Experts of a small language model.
Size: 8 layers, width 256, vocabulary 3573, 49.1M parameters.
Experts: 128 experts in each of 7 layers, 64 SwiGLU neurons an expert, 4 picks a token, a sigmoid router, a shared expert of 64 neurons.
Training: a variant of Muon for the experts, 857M tokens.
Below are experts of layer 4 (counted from 0) of a mixture-of-experts language model. Rows are named router (the router's row for the expert), gate (a neuron's input weights, with its number), up (a neuron's input weights, with its number) and show model dimensions 0-127. Each number is 500 + 25 x the weight over its row's rms, rounded and kept within 0 to 999. Numbers have three digits each.
Before each expert's rows: a language model's description of what the expert responds to. This comes from a sample of Wikipedia text that the model never trained on.

# expert 50
It responds to: Word-internal pieces like r, at, it, ad inside foreign names and places (Kar-r, Musc-at, Jag-ad-ish), and pipes in sports tables.
router:514469507453459517525491471508543497541533502532465503472482533487505532515444479522500523490537515496518502522519528482494459518471508510515521504490500481482513490508535521530483535434521517482489553513487478486495486507457519507532540542498497503447447446506493497544485512563515513496485524511497487540501469456483494478534481564484515529511481535541496514494462481486506510523525
gate0:571468518474448502464500470474466504523540476487529500558482513464514455515553469505487478514473523471489494512440481503520490540459526473489487481495557495495533478518524504493467534471537519532515495520491489489481462513498510525522527506507521500451501477521522499528490513495512496515547500535501471491501519483496499499515525491499476514461490474485530473480555549492507513514519
up0:511466471510503517505511523491519495523493495481480494463492530537535529470529503496540463540542473506513511487518432522500528480561544509509504504453484494476506489473559510512515497512512498512541504501504526464461460470523508471495482523530473524487463487486444529473522506509522505520537522518509512477481474510494500553472469481507528511526510535515499524495500482484476504458522
gate1:509519554516496495455494482490507549508556509556519504516464548481500513523461504508516487446511506481517488533499477512520493518486478508448502536464479505478487434468517462490506486488527537530512491489481460441481499566482451502450477474503530471484458516520489466518507503508510532517508512496522503526539548481515517488517509533466525533530473455559490516479537504488495517509453
up1:495485471469502421466497493480519460518477508519527500498449481496518461462498511530486494505519492470517478503473463500460513509505484558475507516488534486498504521504483506508478541521493492535483495480488539510514479482480498518517490507479441504504543470489499550520540550519497475508522461491513496545513508502496489466486466500523534486450489484459473478476424537479472515506555
gate2:456548490466497509496490484531535454493512461509484466507482509476499534536508492528494449499503500467521512482484431461515453535494473504497505483489437509516520479464497507494517485504534537477553548508498509498530491491487505501495508467480530501470470522506473531495489499506500452545494478495475494530494478505497474511500518511507514442534495569498513457503501502506458521491475
up2:526508516517543508507534539540500497505535506515447507518511516528555519525464504474471498500519473546518482480450472518503496525508536500525541543484494483486530522480517540510508461514526501476529493536526517536460509475475493469465558471551522483504535494500500511471490493483503483522498504497497537465491549486511480528516470485533502504481504445555508494479473453522499494529519
gate3:507500538532486538523458490482508470506523535520503525514483492516483495523462509512490539515457469490514478479515504532479489504492510473488441478508483497522452496488510507482517505453510480525494560473497447577490485512498466499493513478472515494493495516505507472478496519472531494487508497482506516559482459434508507495493517508504493434504454532520546441534501485468508495466480
up3:475545480487514504456474510463519486473458505534508569501490490492533482515473518494527499493455526522498509478476506494503503472521525488468457531517507495466506508495502489514523512488484510503559469519517532471494530529547512486542481480478489505507473489507504540497513481533524451509494488501475512478470474508514457534537494521469495485504494485440507471507529522504487479500469
gate4:485498503494474517498441455493512523495509523504499503488464526456528494515474486508475497541505481516543518482479539527490506512535519526498569516529485534515508538515474491469493469519500475468514506502496523496497527532457499544520554474521519484473498466539537504521496539522527505465487478491550536461514475509505540489488512491486544535560458498503497545519512556506463496493494
up4:499495486429434519498516509532522515502527496547475489513530461425504519495494522482514474503507536493485491523504487520504475499515501466508493494512508462468493534468483477509533484454522468527512448490484470526505550487493501504501513444489543495517538556462502494525550523461504517483481548496489527517488477468496503506524470530489496511449512483504473522470441482502482475486519
gate5:557475515470533487534527500491469479516527529514503528453553533540508512536451470545497489467550516526437500468493477526462489452520479513501515507498504467488487508496498478464491510485505511472470544511465495505506467531469455497496479550494463516485489453462512499499546518504450481488514509512502488479505538454485523509528496529483496508460506508482480505514482511512485529494481
up5:537517511498509489546490481472553503523504496468489520491543508564455462497446500535480514447492494509507512494528461532470489436486495508501500494464493472467513462495501504524479506492480535438510508513502501490492510480503499536476487516490482558530514507499456494479485515526499484505481533533554479525520508484469499524499508478473503557505502464522487508479476497485466504538498
gate6:551518484497476506463496487453493497547526560493481491490483481494493487494505492532529530465532452463492492518503529513478490515456513490521534478503531497526485510550563489500503521506482524502481517477487485473463533492482497514477523504481534473467481506462483521519512504476516484530473490529507524545541495500491504503461523550509471492513468553501482467449519514466525534529520
up6:512483507511485540508477542493475489488515469470514499516535576507518472485495511555521487479502513507539466499506515503483462436482512497510480525506525476467496484515509485474470495486520467525493514499499498551475514503516509546519477509434518527490487540502504496489491470512493501527502528483511506510525510553542490460505543498537495492506546490494486495477490479479458509516465
gate7:469499487518532511492513506491467531494569514499488494446429502507511499527535507518531490487502460518509473461529509495473491479551501521471481470455490463489478502493479526492475496480496506526504527535472525491438501506478529497476480486496525493518459436483505510504511520529489461499491541522491485543532484493480482549502447464510544475469524506516517508493490519507528514499478
up7:487549525517492489516504528522498523523494472453507487492490528542476488479518520474512493488543487510484488531508513508447501528486505505482518475489524543496442505461495478475481506537500481499490497467507480460500495527545527509490523527511464518505432473504485529498468540475521511450531438480517549518476509466471501482480532494513435511521455482489457508514508491487537509518462
gate8:487518471519448461478487473460504515465502486472483498468515498555542527477451516484479486482507478500583466494499484511461492512493498523505506477475490501491519439501475515459497513479511482488488541510485478472493493499467497567503535495481487555521484462514484460521465497489480543489504465492462492511513513483503498471488517494486489521504503523482548529483463533510505530501491
up8:465525468455495456462561531513458531517552515495483491510498473472473467514475505494498510507489507517559497491500492495505487504502507514509507541556454446540551509553511517458470510474522461484495513520516520496524481443474521500470496481443506484481494526489515509501484499550466468482457495531452497506486476511478467503519526516527539486492505516468504491468496489509482476489532
gate9:511467512490463490570531496521530505483463527466493494479489496466491509488444452530499471535483539499506540529509439539480473510510508520496524480456515512480521484468508469559511491450493550471499535505496500490501498473458493487492518480458511536484499506516475491514535507492514558469541510478476509545469527475509513496468529477509508481545484496500486500493461503481457529532471
up9:510532502475485529518508502471493511543484523518510482495482462466532483468465520505478484539480495489525464477516484505551513483488491518461504493545496508496512516505497463499532505541519512472511531531464502499430493489518491504486457515527487491519499523552499505543533489508511498490477524557550470528420519489519536502447498520506509514538493494550528476523523508471545488551529
gate10:476464484511513527500487508496495506485513479524509475506497509502509509481491474518488490479496495465490497458478496458471472518555444541503472468511501516490504481473523506526471525455476517503450499520490500503459517528529507498494492475499502479520486553501525477463477497468540503464491433547500503498519501482477500496519533478526465519520480515485478524520474540485487500524499
up10:501488507507507496517475511492517509538508498518485502487463486496485511461512503547494501507497510503469491484469534521511504472493515542501507518504506500516515503525462499525499464487476525491497524500556475492501487456523479530482515501490468508491517485458527472497483475518471485496510537513506516512491444518525458530522502443540453525537536527477539467452507534473524520516545
gate11:524490487497507478519487503474507476511507468522526515501536531536504477546518536506482470494507497491511529516508529495509474498516517491516496507464492567500549507472455517481502461472503499511483522519448480500498499490523534487548473558457492499456498499519501470534462494517559512563474527545496524498535454534504517522506580499489555520478474477498507502496488449494484508531522
up11:509511510482475521513501546514501487525487503475450533476516474558494458492545523520446531478516459531529507501506459513515464521547466502508467499467478490470487546464483495509506493496458496467492528554476514447499444500452508514509497523487530511526529527478504506460492527504513454503475496466481485473532529513487494488553488494477523485488486496461496525512555487470477483502468
gate12:538544517483502500524499481518539533472517539460512497535507483501488490485469497487498511484515524507516523540504494493501469458445521479522478539481490482545503481478507485494492522484531517455542482508503487494531497509467486506462517532525477487493491506497516562459480509518452525521498500507473533478513476486495446514474459549527462525467499520501533487506521522506525495524509
up12:509457497506559508519511491483443500495514511519521470464512522500504481545497471490509513489502500532504509510481513472517487553523426520479512455496481493443429486521540476502471485519472488501510498507499496532486502538460506509500472486521533505498512547500532479531481538529490522494489549537501470527473489475518469496509502512541495444467502505491472486508499532489520522557493
gate13:533489495533540519505506489489465482507488498517532494481513502484519462529527538481513523543514464505503522485496467514496498459503513484515521514484502493468560513532496486503455507486486539511437512532484431502548503501495503513526483521503524493524495501525531482543500466498528525490476508488541453495501473497473479484480476462502500518481471490495470495520489469491523486492480
up13:494497535475533512506476527519478504487537498524497525501483494495490478526512506513446505513489498506509521482495505450509511511475435457495512501466490491526469523515518522511513475503491485526560510517523496509455463518493500481486494498518562474520491518477461516504532484558483487449471549525500472500508479476476522510519459486458492464531515491486468514535472535492516503556483
gate14:530512502520477531509477510467504498500518498541499492483521529540564491484534556477508499492496504469494522496481503476535521544504462527487474476500470476482493505460511509494483469451461483505474545463475512500527513520486495512487510516512470478457540518492493508512468491523539519514469516502495509532548498481486486513493481523453491545471482524494466496504520494484459474499516
up14:478478503505497524488451466512551511505458567499485488534487504485527518480441475483523548516511504488529496486515527519487455502504486536533492500490497487571498524500538442495544512505509476524502474509553494508466467500503458483473503499498476462489486498500506488504542534546487512506529510558519534478518511527497509503524507494517451495496527465494480475467501475532497482530498
gate15:490466477500528519523462458507468505466459481501517547514520506501565522534462498517448483500428553505498545479532490455481511527493470496511494530523537490487504497498523503495495521503520516493505514490472527488470501488510517516502519517534475480502518457507477519507489586511525515509575518481510519475522514496475538491522532525517540537529571528469511490531501517515521547504521
up15:471498487525493515437536518523523495526495507456516502485468497497515510496547516513527503490527463515485475502545494443524485507503489488457503529495468489498542548553514467522494530510497499560515488491518524541506503545506466519514524510505480512475502526500521560483438515530477517568506529470503498492472543530518490545515504487490513466455500531485484552513519477512508527475523
gate16:472488484486475486511482488464504550493529484507508474504539493493475487481510519547500500539476542509455538535532471495506497476526527496471492505483440513513530494473507506545506444469516511494511481491494473507511474441485515485520482491467511503482508542491482526510461510493503534493514542494479498497471482493521522489506546539480475461485517497489539423535494477527516521462469
up16:511472474509512497537457520469516503515527508472497527452464514522480500519506522487499496480495527529454513468508502495512465462482528469499537463507455502490499467505514507505483505541493486519475423472551496496462529536539515609522524480512493515539494493484478492484529516479479475514468467506501504500511527518472469483510501488490487555465504500539490501513495510512522470518480

# expert 56
It responds to: Space tokens and dashes placed just before a year or day number, as in September 2003, February 19, in 1838.
router:507490496479502535494504487506477490538490478491543521492489512506489509447474486555507546542502473480492489526503515485542472521504520521540466557491546490486498529470535508544520525437503462484524519513477474493499534494438537499454523473502490526508525487536508501523506504546512491522513558509502533485477499463514476470526492539485522512518455533494471498466487502514521517518491
gate0:500508519461513538495477489472512538530530530532503530522522505464512492475514479499522513547461479521511535503479531514503528506482464488532493531500518521499487524489472482462517505515482516513480498525487475523491495511471487496529549500505528495513530510499494446523482501502524519467509474573473493510455487505524490447494498523523516510501477469463467502472501531522465498483548
up0:520508484494497501495471491490490535470460527494489518532449487518498543472508497519509556527471538504504536453484522563486471475502492473490475513489523508496506456490525500481528512479490454470505505479496487498492523472487498475490497475494452498499525516476446540506523474489483544478520556530536519489506479482455520549528487479473529471451501527517441550506494478468519489516524
gate1:483531487505509543480515483457490485515479534515540497553522513544518524494516498503544446497498502514506489502506454483575504500469515459543497550503494508468499534490444466491507480532501522485503501525494502480515512506466475516496519506495539488481530486465467454474491482506529481524514531473508501526498488514510541506540486499460563516477472484458488506478527490519500543500476
up1:463478496478526511468494493484532524506495519500510505493500485513525493472444473497496492436484536481528503523490478520492558546494444537458505488510502459483478503454529501545474513501492465488474494515477503491467474542482468503496540548538495468487505520510527535517540483553470442517523509490517467499509500493491484490552508514529498524542518506496478501488506496488502524520507
gate2:479475494545502485479510494498525497523506451472504500496508476455527467524484472500487543517485523498480501531530504515487496530530503510522481492503525521517481525494509467477551481536486512523503523550461496554542481491478516475477504498482501479500526510475501493506503472508523477471499509538462487526453477510471501505479491518530471486517465548528519472515496534533485496510442
up2:492529498443501483554484495510478508519498501528516488540539510503499480451470474509506534498491504546458486510476470507488503537496484515493546506471517585519528512468496493507532510499466472517515522495531508500485469503505487515513549515548505485506494462508547487490455499494512487547515473482541500526502538524505542516512510484496544480498506463544479506519498491526511469505469
gate3:503487561517490458539496493551492512514482481488484483490489479474521510510494487487493497516513501552517498504550479502469514547548500447484506502445450512516488538487479499536539487495509509498511510503513484512494506507463491554493545519528521531488535511473495527506514494566539527511497485536500574546459503482483523491492534505468450490471507495546494466542480470512465485483418
up3:498504472486473536508486519490475501476529470522470512498508490471472473442541505504491519487542460493511492526495548476491479518532533476447509546468498525474480527501520460455504516488542456539533541513523489537496481502482533517519468516504513473482490541476505491469505493522486514531440456529501487471528488508499516551471487509490506445535528491475529491490544478504475488487486
gate4:507481528457475523499488468481518476520514459523513478494488513504506494493517528511470510515508494532517524527510489544450505522527520501509552522511451466511488533472457514510514497484512520487529509471486508526520515480544503485468494471513543497534486510487486513513497496513564501464518515520537497546437492478454502535472479501506514534466503481508516496471497474505556464520471
up4:440477519533511452529495501472485528508511507519512487511532482509472501508489527466503480535492460523428467497498535458511513470515526439543514503493492507475514510515499537504510442541472500524466537520505460519504531496493480526508446484514490539534505458479474523467513466453529471488470529472487534541549501535490535465525487470483489484476516520502494519519464516544441529460507
gate5:517463499498538462529488472510473503518524489511530543477537512517461462521475486468465476477523476491468487518521457457513521514507492523517471559531495511490524522526445464487479505490481464469474507540510524505548480553471490480520522524509495485476493502558483515528535492513524476534513507462474546499548499460505495457504500530489466531510513514494499475520517510464503533475521
up5:545490484532519472482457554453550458514519483459515509490490513498524487539539516511443462487490502518525470511525498536488478486497480483483490499481472476503548470472485445515500515482472511498487499491483477489496500536515514492507517539540480491516520496500457516463537494488496446494494490519522535519512503488515476502484500524477491557519540518485474526526501472518540511540484
gate6:509527517475503478513479489492465484510520551526473519518464475476497466481529538507489481483497493504521481493496488484465472524505518505537513509522541508489515521486515516474501495490500550513499491492489521482477493490497503528442518468476515559522470535519496518497495476469530458544489547460471484508541494514511500510471504530530468470492497518499467462469498525473532520467526
up6:524469531556545480485497498485489464506487431470510490496530513483470515485483528541536509473525495476530493496483557482545487532480514521491481500488504503518493489510472487519524490490460476510493480522489489530484444514500485550492468509517490465505508469498500536508497481491490497531486487510548504471510491494500495528478474503532561516543533543484509484477501512492478479515509
gate7:480525465495441516467474503506497468482517497517501466490500525507525495489495483542514533509497496508518494537516497502460457505548516534501494493535512493460503546498497523531507526474483538512507529528459488495509512462489529507448489475503505491498481476484562519427452506508505495497529524515440530452494459502493499481510481484468518458530519540465505459512502495536547515504536
up7:488494484468533505503465507495490524482515511479546558491506506534491501496504489495517506477493515523486490486469545503521496490484510459524546485500504517452505476510542513520502486512480499467450563494534487499514521497503479465536497524517501537517510510495504500511506512466490500515468488455522501467485519479496498523474533469494460514548476441505499464467465480523477503440483
gate8:494482523506472472500513461476448479475510477490498504473570512530509566516524512520558522472491478513536438505515471509486492508501508519501532484508501484477507514487472506523533490485490486530463495523501501472499543490498503520495511466449489484514481492480491491446453505471502515466508472515465488462464483484494485475519467447475474516512505546496511519493498510447516490476531
up8:502496524473448514466536507488499496481519530482493501520504476518517502527489516517546488542510476461492482482486519497489501564537537488513491527515499463472517498504498477458494470512523476518471503504506498500475502439498476499506555539469500488535473500445481510499456500492508523474505457473514472519473488492529488483492483499499481531488498492491533512528532496468497478460512
gate9:484504509525528507499524517530490471514508489506497502519464467545513526508507514523483471473498528519561508489481493483514487525511487500491521478495534499550512484492525509483498507480462480507465501531487471505504534480518496490489495506499477500491488482460518508527540507440505501542526493484489509492499510522475512444499547547509498492518489488476455481500475513504516506507521
up9:510504493475497548524465548472471490501480503492477504459505528517493499482528487511485482534469501480515491499525504512547521490491540465518466499465466468515520533479467485508469527455524555521442441491455497469489496514494496509482449474489545495532526527511489511488503519496487547501527544493510509500484449467501486546466471529465463576496506494500468470521515501495477506467479
gate10:489480531503514504492505522482485471490478475502545472507500526517482488518511488548499505500493501482515461463507524468534493514528515535467487479525490545525511483521520476551528520506492489539496501509496437535504471532516529521529468471509483483516482538512487465505475499453493481482497476515544497499549464497544464484483487514497496530517482528484509481502560516527509487513462
up10:503518453511432450503483501469525508506531530518514480530535480498502490516511547502513493486538493458451502517523492493504509506465569506520494516536494511500477440535463482561517512506500505494478518474506464503509503500536509467477559485476527524495500510487510474489475502458514494474495487491510514482503483496514465478491509461532498524528502571470506498506507507494504502505489
gate11:510523507479515539474484470494531479519501493464472590511509480496482525534483504520506513479482429464485439477499497511511509485536532493501496505477484499506549523496545472500473508486488505510516508502524447509454485478493460508532504547474520490482489515488489471523506483510513495474535527507486487482527491518512512486505515528443533473505459487465458485481528509525472520473498
up11:493467538482490489433559492496513518526495456479519479507509503522476513516525529554476496455558496505494505510529477507514497507500509488437508532530542512480482538495515547519500486508491522475488468504470488489507507485508495506499527533541543522473500478528454453429515487496475497501540535493507510519493504479462489496471461490517528480506521492513546546518486481561501453489507
gate12:517492489461542477533474483490527493492516474498501465460494503516498506529477523522499494485494544500516503478529464486493488499500467538510480521513494462511491538462495472496488508492556489510501480521486497507490494497517528510458531496467500472487568530507508529512528525480462501507532539510495489473487490505531458499456521535523467517529519527491497487543506528497479481524484
up12:472515519507522545552535510510455500496484495501532509481480498456533464510501504502468483503490499534501477549498528501503510476539491535471489472535473502454479525542544457473505517508504565506508487523504484504503509469502500546529526493505477501493516508520508485501554521523515485513493528515481484474556481466486481519508500546491488558514532524519463498467557507518527489513510
gate13:496542497473509490482566441516454477499506474506510524520525490480537485547524558548524461510524478487508492514526459495486449491521510513486494469451506478477481502510543535526493480496503493521475482511472507503517520459513509498501485512475525480504517498514515464509487551489500525492474445539471503509486471495506482470496492519453471504502480470519552513479480516516478460422485
up13:478476488490485500506494473498457502493526492502509491471484495486511523537500519497466510495484520488489502501518468490501498490456483517493459494490509492493488494491525513506443515504522527503520493498520498511486517475473507493443471529469503488511492531518492547483521503499489505496517480518539484495506449561464511553480504506504508480525524519526558525462491516468545490498486
gate14:498505532537480532504481480509483473521494461518479495490484499516510475497538514524512468479474503497496523545482515495515486555520473462461485517481482465499546519500509569475489501496483520481501554515450479487508536491510520494488532519503475542526500481479480536503451463522548509500496475478498503503544466511564521551534493508513502510516507535490488472471508493470437508525497
up14:538501471465516573525475508512532513438537512507464500504490522498539543524472444522516526502525504480558494551478517470505515490515491513528481483507464474507454480528533553467540493510511512453489486561486513490495524488485484530456519524505485475531466467520503541452506505509520501494491503502493524503487508453521515525552489508515501494496480475551473518502488519474479454519536
gate15:536475466553532516491530499536466487508500523503509458537498511478534501499500521497503513487491511508481508484498482483526470490502499517467495572501554486465489480488538525507502509485483499470497480424491484488457483530509487499481490507533464482521506524468508497521464525468476440491524521493451524557487461529468504503503516520468497491509521480466460498514513530539540542511527
up15:482512487471489467520499494485503488502520505454484483551503472474502506553449498509530523506542492530537477516493520532479504488503501524476512520563498476526555537463536496527492496489535470497522505520525565517518553573510493501447500497510516521473510508470499493495453508487469519506473520504547534549517549502475509509538489535527519460493491491519505524526508520458514498486519
gate16:486498481506525475476507528488485515467508514498498521519473496505463455488491487523515552503452518448487499504530500503452507451510474511520490477480492449503500530480549514561487495469482499495487509461465457481472538530456473474475499481504468490492524530490499473502502522510488507535517507481478521449521513521510515544517487527477488474487517484485490491471536480543515554485494
up16:523509500468507506495506538552465476456536494517522433508485535537550474474503496488529451515499536522495548472484503469525484474483513488525536506469530478471439479485501467498509471477509502516513480529479527477465533478531471525484507499493486549491436507475460500449494525474510523560515519510441541482517508520500490487501516490491501481489531508541479493496522540528487493513549

# expert 54
It responds to: Word-initial D, d, K, J, Ad, Ed pieces starting names and words, e.g. Duchess, D.C., diesel, diverse, Damon.
router:541442494470521508535510520500522505516504533503472500503493509480514523517482519530532550482492492518500506508521547464511487501462509484524460486434521547485512498513510531538540531471550478444482516504515489507512498530448497474470536486494516530444491484468473499525478523539543478539455526564518525506484489440496512491519457536498528527520476530507501496539458522481514498509504
gate0:524494501441505527509466519466493506503513526537487556479536495496549445530507476502512494548516505480468500493453519454517559488484499495551514509505496498490501496492482492481557496511528514512506460532492488532509476496497496445474545511503484520503483504529489461502477496451525484504498510532494480498512464458493480442504505534478495490543506519517506506484509505503465456518526
up0:521468492509490494503487538511530517520473502503535498478489531541496495482506521540488502538459508537510528471538467539541458496514511547491477501504461484511511485472535489472529533523509481536500465524510471444475538477484528510515464498514470541517508561523481555494538492515476474529517507506505541526468483507533510491493481502519512514530486475514494530570503494505521480504491
gate1:463539488452453534519477452522485519488535524547499476525498523525499537555553486485471468466489462479494517491489484457523469513489504519516510554487513536477472470465497468483483497494502566522527522459489471458510487538470492503493496485501525482436485499476505480509502518552542510505470459509534473503506510513483515515514463464475516510529452539528485496499528501503496520519500
up1:499506503485509533524528474504526450486509475481473488504517519512543514527492475489502491471540508506516505522513495502465533457504495525504505484499538471480442468570480512529518481500513551468460534487501511497478503512501482514496488488511459464480515519530497509489534503487509529466530493494510533481516521528486527484488487502514464463452448509463484538523533530522444507562525
gate2:520506529462484491485478491538522519503528491483474461487482497531512491507516508543473539495487520511514480513488472524487509530533497476463549466480472487506467514501541489472490458503505506519487523528515496547511520507468503522457530475497519503447559484522502518475496449531467512531459489517484468476487505511476462554500501498498494454515491542548503497531498531512512512477495
up2:548497554478539490485493528522473505492546471537478474495499500511475503443510484454496484510471517553473491495457475512516447502530510490499484478511525475541526532475509490509518501498521505478493468495504530460457520510507492520476507501481467489551481483521521515472528510445474521496515451473476488515497565478524501502479489501526456486538485500532458499491489476504500517530540
gate3:481508497507488492494466519502488472523473473511486511469458495498499478493498517484510503510498495490551496454527497489524477456487494419479487510477514532537504510495500431498545462436500511456483522511501485523538520472483547479486551515447515505548506488492494487503535506491507478482518459517514540509505534490545504508509484502476495492554501466507514469544447503489510509466480
up3:458476502500503525461484502519497518468480495490528503501514466492508477495475508467503522540481544506507436492427493488528477492496501448463523493500512527478482550498529518497481487527476525557510514485511483473496544494561509486520503517513507504506475499458504493514455499457493500474476453527507486513510505474461512513527501507495466502513508533474499447466510499494494489472461
gate4:520463484451494495494450517521490517391510498492509495497495481476483488507456508486513525483508459528510487434447499518493488534541446512487497501522545468490467521536500537500515485507495472459507435534451567511504500540475533514485492488471513496497515477478484495534493494505517520441512507518460534472505493456472511498519498515506472498515507475503500488525486522530479501506491
up4:511492434528502470541482514499490530512518478506497476522505500522495483494511480515480527476478510461484478512512469539464526523479523460493488513458506497525477517497524543509501470537504489477522482549484535505478543545505523541480535451456493532456573530466484539474489504496486526516513534456447520495476457486535538492499493476510483518503507489500469519518441525522492474505512
gate5:525488527522528498539527499513510499476466498492504490515489496539536464513543505520527483470487507484474526513525462505499505537513512477487472513500501485515479526518468452495488506501521493472449513497491497454514478478504464500509517530526466495464507521465475499511498521524498503501487532483494460514505503449498485472469502537454475529577501513554481523501500483484479471530507
up5:529512466520534524493565514503549474478527503491518497468529507497526489513500474514497447467509465464500531501514516501536503479470527498512543550459542488480490532494476474496494513448495542539494501503514506496475534508481485557507486498488504553544462523491460509495554505524475470495502489498471535514491510445492472513432520484500468551508499466503475534477518463512514504485514
gate6:497493506514515443467471496455525437515511551530513537506496485513473470480528469523498480480485475551481543459459506500486442547478489509553497482502512515525523513519505504547547503492481492540523509493498492496531528500527474530457510494489512502464525496458492505489484504508479431557488513479521490522515518493550501500502461516465502525517450526526477487464462497475499536489551
up6:506487485532513516488507504520504503517526452541525532513518512501501503468490514472500529508516517484512495499488498533470450475519483528472530477462523473529518486505516484521470537458498481501488509492454449522507483481557516522497502513467501483504445523474492491472490495509514518550517527468509514499492546456488460495511513509519551512559539522508517499482488490435476541510515
gate7:490527493503490543481511497498494503523520519481460452485531482454462496521489493541479511497465483520499482539531449461459468478535473515506485448504475480521487510509521511492503485444502484493509533541466492504523477530480521554494501449526501518503514446476476535429464521513483515486540499533505516484483457490487464509506505535490480470508496538505481547493522475499500483497504
up7:509481496568504509485506470465503530500534499466474534531502514545499516483565532501502503487556547485498502576493476491518509534478524485530499520507529480509505487496443456514482504508525519485498527486499509519521469499521523523509496477504497520506480508498520498503531482525525457499507454492508545491483469504469459517458530495432510499508472514491501483537505483510506515519506
gate8:477483477482445481514458488469482479513502519487476499481538523517518483488500514494484496486484501506470438522492487501502512441491488474499533482479509500488484496500473509506497515494537479477501476506502462503469484480458536522495507464483516493540534494509493509487497529480550514482464515531493496560445497487505498519497496475494518538464515509484455539482462471480491478521463
up8:541543493563516490500533512482456533520494502489476450532518475492490484508489510512512514515512482483546495509535494464507486550479484516545456582481463505481518501525510482492499502465497466492509500488515553520505521486456490488472526499502511456509518532512520506502500490548495467521464477471469504476514480527444484457478508512487486483487532480532489528509556437523483479488536
gate9:531497505468503488516526449489520502506493501528496492520459517521539510531451449516454489492526490504515505544494515505510512518515497482480490520474509525473563479516485492503509493470478459504473489507509509494502457472529473474479485494529508469473521509502498471519479523444487509513494481486440517494520486529477476519455494482505486492528508533470454495501544511512508495498491
up9:479500484508548512503505474488503460461478510505514480497491455507515492466508538517504490514493482489521467474491499512517458495491510468467486515478473530535514487443498482485527494536469528480477463478512489521478493509534529509470510469469520470542530502544575527521522471492492533516521536524500497497468498497461493503504483487493471523569499497534451472489520496499496497485500
gate10:498496458506490521527506496530512473466496490504490496513450463539533516479498498520520504496498523483513511515521473491491483478514533539503493507490514556503521495496551539515507527453519505498483466485453519523522502522494525524526488449508491529536485505452479495475465522453500492443526518502487481443516510476513468474509475489484488514508478513464452545528504485483503518488536
up10:489503519526529490521514514479519546478475525494485525529462529468478490487453505494498509515447526527449502481545545535467503490495504500541534514506487518457515471491483479496531459541479490514502499473459488498487496481488532501481500491494520511505528522462480472494464522467510477519525534494496482505477495496536423476503469484527547492488546507481533493497463475480514492486458
gate11:545494515477526517485463516503484479489494484485507511492508497556510529481464497505554489465482471503491522457499527505543491516530514514506480509480512516496547484483547502509497522515511490497430488537494519477471463472502491551491550512538541494499507490505462510559515512518507508465446500522482449477510524503497534506494485524543550527511463480478532470495504508530524485506499
up11:487478533495482540490504523480521511506505489502478526502491497491493487491495507490438512487508481513495508524505490522446449521487483500479513513498479486506482485458533496516503489533498497480555522494465532469490526467428509487520470490525513525526548518483508484481456480501489486452518551466485503490497499505493470540523461485479494508469459498508473554524517484530514440512498
gate12:500487520523529500540492482502538511494497526468482518477559461483497476531468538514473445471486544478511455521524546540520487480487480435489542528499510467527557506478489493490492501480527490523448510508471500517505475521512503477502493474483458496474487448506508510503496504525490522477532542467487528477477504469506475513529502513516491528497507491499470489480490527497500538477471
up12:456476495477476483547467528469467516470443524512508512510495494515520504480441520466478502486529508483530472513468484447503515539526461504470500487490444536519484514498513477493538474534537510504533485496538527489510515553476504537536478519494523484496501516511513517519546514540505507533508513534511488477506472498460474500502510537496513464462485472520459545533511497511529490524504
gate13:523473501507498490501499507498469519521481501529499515490512532495490509524489520512488535520533477484520524500508485516495500492492539502489515504507494553468539468460518505491524510473519484499513478499486493479498475490509456512492522562509536489467482492549524492503517452509484521548491488561515497478498535494459535517473467477511510523557484512499503482513469537505493512446517
up13:488496513484521528572544504463510506526482515546486480475513478445473527502491475540442526535503520514458507465515538485521522471479489511495507498488538506504506462453502500517496487484501491556518508479506465526471524482539484493469464513505518471517492468490491493471489480494498502468469507499503485550483511516496504546524501512489519480494509510542523527465473475535492506501492
gate14:516493516509486533505460483483512530535534483553454475510505511492464527507494561481503447483476526454529497528489517469532518495487498478485466510492500534501524481477476503500537490487472518458488467549503476514470467488460517483491524493474497519480476493546493484532518515504500492501509484505468440499522500512470533522536480545477487551521456529468445515536461498478518509492510
up14:496467453499523528534472499566541481511516498499464512520485479486527549518488511483524540492534519480581453491462517491492454494520485506521513521468487485525522542493552498493545483490532441475477464507521529502514508495489459498472506452543486471523532510503494525501531505541501517532517503488507566497475526489511477521519507513482472497503519476487496512499473523483503447518548
gate15:540430530527502529492538502503465514549472484492546504512486492468525443523474480514509528500445508499490492487494486451470525531491478485535444523476478481483501502482519519465541465497492502466511461474509474475445503545526451481487558483533482495478483480487471472517459544513518534525506499501517520493490537488514520499538503504492520494510469504489515517515545495501495502531526
up15:458510443522482497474503491480477511469477473509474478504524494545515493495486505500510518498507553531506506490513527503468495461496508496476473481565475475525498494455528521513476495500497486441469495516544528508472511515491477511512498512539529484482493497442518519481483480526495524524509559495513484507489520484548538535492491478542485463491529531465481495559498520471513466463505
gate16:545450467502495494509523528500474519469487500477517531491520519479532496490495503504508537507507457457456484512483457530438527517500505532469502474449561511545468522558527523542553499488479462507491491506498493498464488521493503486497496509540494557503452539493478458531489499499553513458519502509505502473483483471506514459548492524486543470492527493530498508519513510545533537488502
up16:546471502507479470517458549466484530487505486500495484502519513512488466472502455496497488484474530532514518495529532450502514518520503516521525465518513490515477460504528512475465494487490507539477470504521479494495536478498513476439530448478528462525481492453504474489503525519495509467481514472488538501484498496523480495519551507500495490479520511475529495501498521513523500489543